Weights of a small mixture-of-experts language model, trained from scratch on English Wikipedia.
Experts: 96 experts in each of 11 layers, 96 SwiGLU neurons an expert, 2 picks a token, a softmax router.
Training: a variant of Muon for the experts, 323M tokens, 9322 steps.
Below are experts of layer 8 (counted from 0) of a mixture-of-experts language model. Rows are named router (the router's row for the expert), gate (a neuron's input weights, with its number), up (a neuron's input weights, with its number), down (a neuron's output weights, with its number) and show model dimensions 0-159. Each number is 128 + 24 x the weight over its row's rms, rounded and kept within 0 to 255.
After each expert's rows: "comes before" lists some tokens at least twice as common just after its tokens as in all text. This comes from a sample of Wikipedia text that the model never trained on. Tokens count by the router's weight.

# expert 76
router [129 140 104 146 157 142 100 166 159 119 131  99 122  92 131 118 127 156 130 107 141 132 119 150 141 108 105  50 105 156 120 110 119 117  89 106 114 134 130 169 127 152 176 174 143 115 166 150 117 124 144 159 170 108 180 136  90 158 115 104 155 172 129 144 108 133 129 165 131 171 146 146  85  76 131 130 122 119 135 125 122 128 126 116 129 144 152 145 158 112 152 108 128 101 143 139 105 139 143 129 113 137 147 106 144 106 120 155 169 115  90  86  94 112 118  91 137 104 117 155 181 141 133 158 137  80 177 163 116 152 159 147 174 113 124 117 124 147 118  91 153 125 156 130 148 142 149 142 115 121 133  79 144 107 127 156 117 133 116 133]
gate3 [165  57 105 146 106 134 105 143 135 155 120 122 130 186 153 112 169 120 130 131 137 120 119 154 107 185 159  89 129 118 179 123  67 128 136 126 145 162  93 164 104 107 119 131  93 113 134 160 129 119 178 137 141 155 119 115 152 164 140 173 132 150 126  90 116 128 156 143 104 166 111 132 129 153 100 147 100 134 119 144 154 103 119  99 136 132 173 101 126 143 141 170 162 155 102 132 131 153 160 150 122 122 103  97 149 135 167  79 116 111 134 103 140 161 111 154 154 162 141 116 137 132 145 135 113 137 130 134 118 133  87 137 114 104  96 123 100 158 107  86  98 153 135 134 112  87 137 124 131 135 143 108 113  90 139 139 102 108 114 128]
up3 [126 146 119 113 139  82 151 159 128 108 133 142 124  95 125 153 140 108 109  83 124 111 147 124 131 142 106 120 114 155  81 171 162 130 112 116 141 101 137  79 134 140 132 146 165 141 128 101 121 159  90 110 107  87  88 133 140  94 115 123  73  80 152 114 151 134 123 139 171  99 101 132 125 144 144 149 121 127 124 112 129 169 160 155 130 147  89 165 134 116 139 119 127  93 126 126 120 143 109  91 115 127 123 110 114 108  73 139 153 163 123 111 132 130 149 125  88  61 134 127 158 124 143 133 150 123 146 141 166  96 132 123 125 176 159 104 138  98  92 177 174  83  99 136 115 151 134 132 120 118 156 160 130 146 147 183 143 108 125 126]
down3 [149  83  70 125 118 144  91 142  88 139 149 149 138 123  79 126 131 119 141 118 131 163 109 106 128 128 129 149 113 121 101  80 118 163 157 121 153 145 115 120 133  83 138 114 105  66  54 150 142  93 150 101 139 137 161 122 151 148  90 134 148 136 126  91 143 128 135 140 134 149  92 144  79 171 129 130 110 134 149 136 154 109 119 105 138 168 134  97 113 110 114 168 173 120 147  97 138 139  84 129 155 123 130 108 119 130 145  97 129 132  91 109 159 147 146  95 108  98 151 134 138 140 118 129 133 137 126 161  94 125 147 110 144 179 105 149  70 115 130 102 103 104 166 154  94 107 128 142 147 145 151 103 127 133 161 132 124 121 146 112]
comes before: "2", "1", "3", "4", "6", "5"

# expert 49
router [ 98 123 124 106 136 110 116 115 106  87 132 140 124 104 185 114 145 138 137 147 169 147 122 125 128 113 109 161 145 126 118 121 127  88 114 124 180 108 105 126  80 117 142 141 109 177 151 120 147 122 101 130 111 151 123 118 127 106 150 122  96 156 104  92 118 146  99 137 136 105 204 123 147 130 157 134 139 143  87  96 175  83 111 110 142 163 162 147 129 160 162 118 135 113 137  95 124 128 128 108 152 127 140 148 136 141 129 109 142 147 123  81 160 130 154 140  99 174 101 121 120  96 118 142 108 142  92  98 135 125  93 139 149 173 113 153  99 130 125  96 123 132 166 153 114  73 107 106 116 166 156 185 118  98 124 144 165  98 126 124]
gate0 [124 114  81 128 112  98  89 119 142 111 148 140 149 123 140 128 136 124 119 131 116 168 136 124 139 124 111 118 128 136 152 111 147  90  95 115 124 144 122 103 132 117 118 164 127 145 120 135  93 121 141 134 141 137 177 181 135 155 124 113 113 167 117 144 168 109 129 142  87 165 110 110 135 109 110 116 169 151  99 140 152 115 119 115 101  85  82 126 125 110 113  74 119 106 157 142  98 126 134 163 101 112 121 143 130 121 154 126 177 113 139 131 130 147  95 124 128 120 171  76 147 150 144 168  84 169 160 154 140  66  79 157 119 143 134 166  67 146 143 140 115 134  97 155 122 106 151  81 121 171  89 149 139 146 132 126 119 149 152 126]
up0 [137 144  78 141 142 128 104 147 132 125 116 140 106  92 153 142 150 179 168 136  91 120 121 140 136 109 122 118 110  51 112 154  85 122 112 135 181 148 128 118 120 117 128 153 165 143 116 142 112 187 151 139 115  94  98 100  98 106 127 115 125 158 122 120 138 132 149  98 124 128 199 134 112 150  87  99 126 175 105 123 139  80 137 125 118 127  91 114  95 154 110 140 136 115 124 176 145 137 123  86 171 124 120  73 113  83 130 124 102 138 141 170 113 144  97 140 135 136 140 134  98 147 108 147 121 151  82 151 132 107 117 132 157 144 100  99 145 125 170 136 113 110 143  98 105 127 164 120 113 114 138 148 107 152 142 129 106 127 128 105]
down0 [141 147 120 107 146 117 145 156 124 101 131 137 142 174 102 124 123 116  96 119 126  83 136  92 142 123 154 141  78 101 141 133 152 115 164 127 118 109 154 135 128 115 155 118 107 101 156 169 143 151 112 102  76 151  93 112 177 109 122 121 135 153 115 129 157 134 116 137 114 151 116  95 134 137 162  91 137 112 148 100 149 150 132 166 143 127 125 150 113 126 163 125 112 144  93 127 163 147 143 138 186 138 132 116 132 131 120 116 109 151 145  90 126 128 129 165 190 133 102 165 126 175 139  73 134 127 110 143 108  89 122 134  85 132 168 156 108 157 138 171 134 140 127 129 104 123 112 115 108 121  92 112 140  51 126  84 151 141 158 161]
comes before: "ed", "ing", "ing the", "ed the", "ed by", "ed to"

# expert 83
router [100 144 156 141 112 127  96 144 135 136 119 182 142 152 124 129 126 136 141 179 122 131 130 134  91 132 134 130 136 116 115 134  60 156  95 134 126 161 139 108 142 110 140 109 166 130 113 126 141 141  78 166 148 115 133 124 165 105 151 122 158 126 138 125 103 119 144 111  91 113 168 125 107 137 147 170 110 144 134  98 142  86 131 164 108 158 128 140  85 128 115 137  98  89 127 144  98 120 110  99  80 129 105 156 147 186 145 150 169 130 148  92 132 122 135 130 123 126 122 106 104 145 114  82 115 193 109 144 126 125 154 153 132 136 133 146 154 106 122 188  67 160 116 143 115 166 111  92 134 115  89 149 134 172 111 144 122 135  97 133]
gate2 [123 113 184 126 125 166 129 105 133 118 121 149 163 126 123 122  99 159 145 165 147 143 123 135 115 138 121 111 128 124 109 124 109 111 126 116 120 147 140 103 165 138 147 134 125 181  88  84 123 158 127 121 123 150 116  84 104 131 122 150 103 182 169 118 123 104 140 132 121 124 134 161 124 151 107 131  90 182 139 160 141  92 117 119 146 116 112 125 101  84 109 170 163 150 103 120  97 165 140 131 150 115 126 140 132 174 107 164 117 144 124 134 108 133 121 155 133 132  74 108 163 129 100 123  94 167 157 123 113 148 180 145 139 138 100 129 156 123 151 115  56 113 119 165  99 108 128 139 107 188 111 131 166  95  89 100 129 123 118 146]
up2 [149 126 162 127 147 177 133 122 172 137 117 146 148 135 123  87 100 151 131 110 116 146 100 147 123 118 116 143 106  85 128 154 147 126 148 129 146 138 122  98 157 122 116 152 141 172 106 135  98 137 120 117 119 109  80 104  92 116 130 118  83 133 151 137 126 110 157 168 112 133 122 116 128 115 179 140 113 168  76  94 116 139 116 104 136 109 135 158  75  76 108 129  85 137 112 101  93 173 129 115  96 143 136 163  93 118  94 178 171 145 142 166 109 141 107 147 143 115 116 126 127 104  87 101 141 125 188 122 105 125 141 115 119  94 120 117 120 146 106 143 108  73 158 125 108 112 166 114 145 145 142 119 140  97 108 100  96 118 146 147]
down2 [149 129 127 134 140 140 120 166  94 105 114 151 102 141 160 116 126 106 146 117 150 146 148 134 141  98 101 134 104 109 109 126 115 171 125 151  94 102 108 171  68 154 107 181 144 130 141 142 145 109 110  78 135  96 131 126 122 154 150 145 134 161 127 136 111 185 140 130 143 141  94  83 104 111 155 151 138 123  73 140 130 142 153 134 151 142 150 127 150 111 154 146  98 103 129 129 144 114 147  98 108  94 117 154 157  88 129 127 149  99 181 116 101 115 117 164 143 114 132 162 141 142 120  79  85 124 130 117  89 139 138  99 127 133 114 142 128  75 126 100 139 126 154 141 134 138 100 154 103 136 122 149 136  88 157 188 152 158  85  99]
comes before: ".", " and", " in", " to", ",", " in the"

# expert 29
router [156 100  84 129 126 152 141 113 181  99 137 118 126 126 158 135 128 124 103  98 146 140 146 103 161 129 120 120 134 158 119 114 114 130 103 110 147  93 144 168  81 133 129 138 112 172 124 163 145 102 147 155 102  99 140 170 105 156 107 127 133 175 124 161 121 151 133 175 136 145 152 138 141 120 156 132 107 119 106 105 114 126 112  93 161 165 105 141 164 137  71 150 152 138 112 105  93 114 183 134 124 174 164 135 122 130 124 147 148 118  94 119 131 139  91 138 119 107 120 151 150  87 102 145 125 101 116 116 115 133 124 104 177 135 111 143 116 122 150 130 133  99 147  87 120 164 146 189  94 111 108  78 117  96 129 101  87 141 140 100]
gate3 [145 136 114 135 111 148  89 132 149 166 128  59 130 144 129 128 115 147 108 147 115 149 122 139  91 139 117 153 119  94 107 130 137 143 113 138 168 133 126 133  94 124 147 122 123 165 143 143 133 156 149 172 119 128 114 124  95 127 102  65 119 125 153 133 141 103 145 151 114 112 102 155 130 140  92 126 104 134 156 147 116 170 115 147 103  96 145 164 136 167 111 118 163  94  68 131  93 126 114 128  78  80 167 122 133  88 161 116 138 123 162 137 147  95 156 136 123 167 144 129 128 103 162 104 100 119 147 128  99 141 166 143 145 132  75 112 113 110  98 107 140 130  95 101 141 136 176 129 115  89 180 125 143 155 151 105  89 138 129 140]
up3 [128 111 115 122 111 151  97 121 174 164 106  94 169 139 153  73 142 157 127 134 131 151 129 135 141 180 168 166 119  96 116 165 160 156 114 117 142 175 131 132 124 113 148 116 155 130 136 185 118 147 127 137 159 125 125 130 123 137 119 110 111 156 173 148 130 157 167 135 137 160  86 152 104 139 103 126 135 114 171 117 136 163  68 108 102  88 168 120 168 164 143 150 124 144 134 152 160 125 102 127 109 137 132 124 116 113 113 170 145 125 152 129 118  70 123 133 154 137 138 134  90 133 108 118 156 144 141  96 108 127 119 132 185 153 102 131 151 131  82 124 121 135 124 119 134  89 113 132 156  96 160 142 128  92 140 125 140 137 137  81]
down3 [123 142 128  87 123 139 167 136  93 138 139 147 134  97  81 117 149 104 126 110 128  96 137  92  83 131 100 136 162 152 110 183 129 148 111 183 153 120  90 111 159 114  90 120 133 140 149 106  90 135 140 102 116  88  91 182 135  87 175 138 129 150 129 128  70 118 170 114 108 130 158 105 105 139 120 112 102  93 103  93 115 156 133 150 146 104 157 150 141 144 145 121 131 138 103 128 100  77 116 108 178 142 142 154 117 133 115 144 120  87 118 137 159  96 147 110 107 110 154 136 137 132  97 127 108 133 127 126 153  89 113 122  88 146 139 106 141 123 125 144 150  74 142  90 111 126 139 113 140 153 112 145 154 129 149 101  99 161 120 142]
comes before: "0", "1", "3", "2", "4", "5"

# expert 11
router [129 132 151 124 106 148 117 125 133 106 113 138 163 191 113 122 113 109 123 151 149 120 145 103 157 110  75 162 150 159 130 150 110 164 103 116 123 147 136 134 138  73 125 129 131 114 132 145 129 113 133 147 147 153 145 124 150 127 119 101 121 116 132 165 156 143 140 141  68 108 128 186 136 132 145 150 124 141 158  86 125  97 126 122 126 170  94 137 132 155  68 166 125 115 118 156  99 115  99 119 109 141 151 165 129 134 143 136 202 128 148  62 124 107 108 161 112 137 104  70  98 139 111 123 147 162 109 158  82 110 121 146 113 129 132 160 160 114  83 143 123 152 116 142  99 146  96 138 104 156 118 150 105 135 135 130 125 117  97 150]
gate2 [118 147 131 150 122 120 135 144 177 135 102 165 148 161 128 117 151 166 102 108 144 123 164 106 171 148 146 142 162 121 129 101 107  71 113 121 122 102 103  85 141 120 161 134 115 134 120 135 154 127 138 147 124 121 129 138  92 142 110  91  84 102 146 196 101 160 165 131 180 164 153 148 133 135 122 130 160 145 117  87 136 116 157 114 127 119 121 119 114 135 151 123 130  99 119 100 116 140 126 138 138 100 120 130  90  83 117 139 133 132  99 172 136 124 126 147  94 117 146  83 164 100 138 136 167 102  86 131  86 187 114 110 139 103 142 160 152 110 132 147 169 101 114 140 100 167 140 111 119 112 127 181 105 129 156 108 128 120 148 150]
up2 [130 156 141 139 142 102 134 157 127 139 116 146 135 142 124  93  80  87 138 168 149 155  71 141 141 125 122 105 110 136  90 119 112 119 134 127 132 143 117 103 103 131 135  79 103 163  97 126 135  92 122 172 118 159 123 123 133 136 123 139 111  92 102 178 120 108 118 100 118 113 101 144 115 144 147 130  98 137  97  85 102 118  88 109 162 114 145 140 164 128 111 108 149 130 148  83 183 124  92 125 115  83 108 145 129 132  83 136  84 114 133 161 143 152 154 116  97 126 123 125 107 135 144 154 133 151 178 123 138 129 133 122 117  71 161 157 139 105 170 150 135 116 127  89 111 125  46 115 140 121 127 119 135 144 101 137 107 142 143  86]
down2 [131 169 164 140 132 131 117 149 170 137 165 106 117 126 125 130 142 135 100 151 156  99 109 155 137 106 137 133 116 147  84 116 114 120 128 123 135 135 181 118 150  84 134 108 123 109 140  88 136 133 126 137 193 116 125 166 167 152 136 156 147 133 123 100 124 141  65 110 115 112 141  56 138 193 143 131 123 152 118 123 154 140 136 138 158 108 140  87 149 135 171 122 191 158 109 184 103 113 132 138 150  93 163 118 116 137  97 124 117 142 138 121 115 105 137 126  97 100  94 139 107 151 142 151 146 105 138 126 128 132  90 117 112 104 101 105 130 161 135 123 137 117 122  82  65 123 122 160 133 122 138 154 120 145 163 147 122 140 139 104]
comes before: ".", " and", " of", " of ", " in", ","